config = dict(
    num_hidden_layers=11,
    hidden_size=256,
    n_experts=128,
    experts_per_token=4,
    d_expert=64,
    d_shared_expert=256,
    hidden_act='relu',
    moe_layers=[1, 2, 3, 4, 5, 6, 7, 8, 9, 10],
    router_score='softmax',
    normalize_top_k=True,
    routed_scale=1.0,
    balance_loss=0.0147,
    balance_bias=False,
    router_z_loss=0.001,
    router_bias=True,
    shared_expert_gate=True,
    init_std_router=0.0167,
    lr_router=0.000816,
    vocab_size=20039,
    norm='rmsnorm',
    norm_eps=1e-05,
    tie_word_embeddings=False,
    optimizer='adamw',
    learning_rate=0.000675,
    beta1=0.95,
    beta2=0.99,
    max_grad_norm=1.0,
    batch_tokens=[32768, 65536, 131072],
    max_seq_len=256,
    train_tokens=368600000,
    max_steps=5769,
    dataset='wikipedia_en',
)
Below are experts of layer 5 (counted from 0) of a mixture-of-experts language model. Rows are named router (the router's row for the expert), up (a neuron's input weights, with its number) and show model dimensions 0-255. Each number is 500 + 25 x the weight over its row's rms, rounded and kept within 0 to 999. Numbers have three digits each.
After each expert's rows: a language model's description of what the expert responds to. This comes from a sample of Wikipedia text that the model never trained on.

# expert 54
router:528533478460498490472472448473516518510499523528528514513526542496511488496468465478484474527509519464474480493526526474542464469529510473457515512478488470511494487518491495476537522530523466528520538518492480477469473514467471533481510529537538537530479487494479484542480566505502475486530483485489482465487495469518500543504483519521538511475473493482529522522528462515556497500528496469466489518455512518497508475487521482474516544468533470471472478509533466527465530505498478495512471483493509476516501534478519491459515470477493467484477507529457519508520524481473509517472479494500479475504568491511484528497538477521487524471482500532548533519484508527486505548475480477529493482470505521537469525526470463468516543478508517461534462470481521514514518525518508
up0:475475497440471485500531483501483509505472508484520478502546480532475528518482535472484498512524478463488543463475541524532480469498513478499552529520559519486488531488492524471538508554521461515494568517500478496536484538508501489479513527493514483520487468518520482494501493490525502512476446529538522500505492510499502525474486521482491507491485487480508512490487477491480535534465476466500474467508477505527516519460497485473480550480548485509496469501510495540483521558507498430541497524501503471509487488482504506513538498498523473497521534465526501469512504553528509517506486506527464456502437495543504510493515508543464500509470485550512510539492498546530522520489522477548492489482510477523471480517499464474509491502472465470546526464484527505507552508503480
What it handles: Heading signs = and == closing article titles and sections, plus verbs like located, found, worked, lived, and table formatting.

# expert 48
router:558471483500510453499530526469534547493492503522517554488508468457544482518465504489498490495498506482464481464507482476496484486525472499512508513477581481464539487514485579484504483536523481511527509530503508545486473520489489503514475534505529484521478514448480506474497501534480498490511474499493495507462545488531497478482470510521544490491490527473514507460505488536545522471524478461481536497515499496488487491476520507484521508483518473493462487524522487545502518510496484469480473473488512472488514532487544465518552488476454486504501558516520489494530503485529512485495508562483486501538461506532447516478485476535496549478473513484504515503522522518474510472500491497511531449496467519515471499513482484501522520483518506465526484439542523481518507500546534
up0:513496466513498523500495497505428509442496528507466544525484490503499485484490458515508525549530496515499535469532527498483530493485545508464498474453491502490504543485527502475492482528506464457491485521509538512516498544508507514509534492509496511488499454471501514479575516508554513423482492497471487482537502511487480499472483476519491508502508565509494531446503494556502491480477507478478550477455491476499526485492499527519481490479469508465450497510440495495470490489501483538521499505498466479481474484501460482499521510519483496495524494499511474505528502551503481465485480540490526499494525491490548508481507532535531508518500482485501460487505482516478525507529471512519489513453443496531476466495531479479511524512472511489517524483555514480546557473474487
What it handles: Category words in infobox labels and short descriptions, such as Australian rules footballer, Career, Scientific classification, college, Species, Occupation.

# expert 5
router:512522496490501495491470437507532519472488486528547553524504508528548464505513500481475490525525519480487508530541513475517467471498492475528525512471540472451530507534476523475535537518525466531518515516513527523474472499476474524472483515514518504529470461509474484537485539502526472474506483475511495492488521470518554498517487504526511520495473527482512531489514474522547503479530470468478510539460493525485450486471524486472520525461545478466484477539504468527471513525480490486516470473515514497547486541468531503482522485437482505477466511507500531485532502474492521495481479468480468479501502468529462505483523478512464495470477509524533525533495500530472534539500471474529489500477525536530491513524496471477532531476514531476524481475487528518544523526463493
up3:511514523498488428526465458473505466521504491500500480488464496489509491479524530482502515480492507488476547553513524507485496498487495516457457473471447466503483499458443511513529471496521440533497491515487535532518518476498494537480490478480505522499499464469439469516490524483512464509490498502499516460526535502479514519469470511485543497510500492483478520490468464495550508508537557508494509485470500524519501488549528527504491492502500509489530501510523482488521530557486485498518500495464490562547479508539485486505485503498488477479539491501487494473504485480479502494439467529514466473495605524491483495462537490516448501502533476496535528485462472498525486503501462534496490494506468525506497480502499509527544503494538507476494479508505550476525517531501511
What it handles: Month names beginning dates in table rows or lists, such as June 19, plus semicolons between list items, to, wife, daughter.

# expert 25
router:471521470488491495456522493418524519497490470520545492501535518480475487477492493486485469523493514500479502452521521467507479470465502480529505483485502477468536485507479560480531517515507477524526519507541493532484492514466490528500477544518514460515478512466456467519508490549541473480511489491513553493519497476503486504510496510530520544509480481488503516412471485514493518539516475494484450511539482523483524465485522512476484503485473479521494489520521482510469520510530490495546467474524492485484487525475525560474508477472470513504482525506483527581531504486488510480480463499500474476502462476516509534499514479515463472492496493522511521512520489529475525546490479485512513469477565522520477514543484484487506513479479510478524488496541519455524515517513557
up0:503496486527530453508522524502540490436504497537491481516581462475493519494525485492539522493513519528493505533515530482463528498488478535519490544513490465516484509470509485502499464491516439505523487498511551519475533529452457479481553548461488456473481477482474506530523519465536540455517498450493467495519521504512488481534484499512501504504508489477494518535491461502488474512490524492513523506475473506547582510460533529474503486508588519503521494483533511503491465486506541514498510500483513485480496480508493496518522504469501442499523482525495526517497503489478531502498511493483469516527527497505541478489502487491488512515491485540483452523511453514502490472461500471469527487485497522510522513517475496482466482473494514438542525496490515504511536501503529
What it handles: Possessive 's and his/her/their before family nouns like father or wife, plus final pieces of South Asian names, e.g. Malhotra, Bushra.

# expert 6
router:540511485473467528511501438404529519498518522517542494523534490533474482449466495478475478531489515484465506460503527491521489485494521476513516472474526478472522463512476573491508508518501485524514517526499483484486497540473497530510544541525516488507489522488474487507448516538497481474545480497462482475483512490501514482481491506521508530507491478483499517429475484541523455491508464481485474503542489526473530478461502496462539504477533479538503467521482485497482512501537474490528473478486521472473485533470520520473532483486473506560496520518471525536512526467473491513489481447486492468497459486540515505527515496506470482486486498518527509514511517519490524484479496496517498506488513526531464526510472476494514522480532535496525474479478497446518506519544534
up1:510483548510499478533463487512541521434487469537487545492550508467499503490473482503486478513495522530518533500520513511535506438501531481463559501482539501525527502545479509496512506519522488532491484528465479482499473516460477537502475544489547490506520451504481527495503481537472485477513479464487494477498508462508491526501535489516506524513477528488493512512493442522506527431514523435502478475475461526501492433501511497498473504509482530498516517564482438537450498531492516483535490473483530548496473511499522474490515470479466508493517535498510511473500488514494476519501544505525463496503492484505515483483465482529484489484495485515507502513522482516484505504457467492517453506547528509479515532492488475467507506435491458485516476499528481509517483492505522
What it handles: Word-final suffixes such as 's, -s, -es, -ers ending names and plurals (Dichgans, DVDs, Jiang's), often in election tables and military unit names.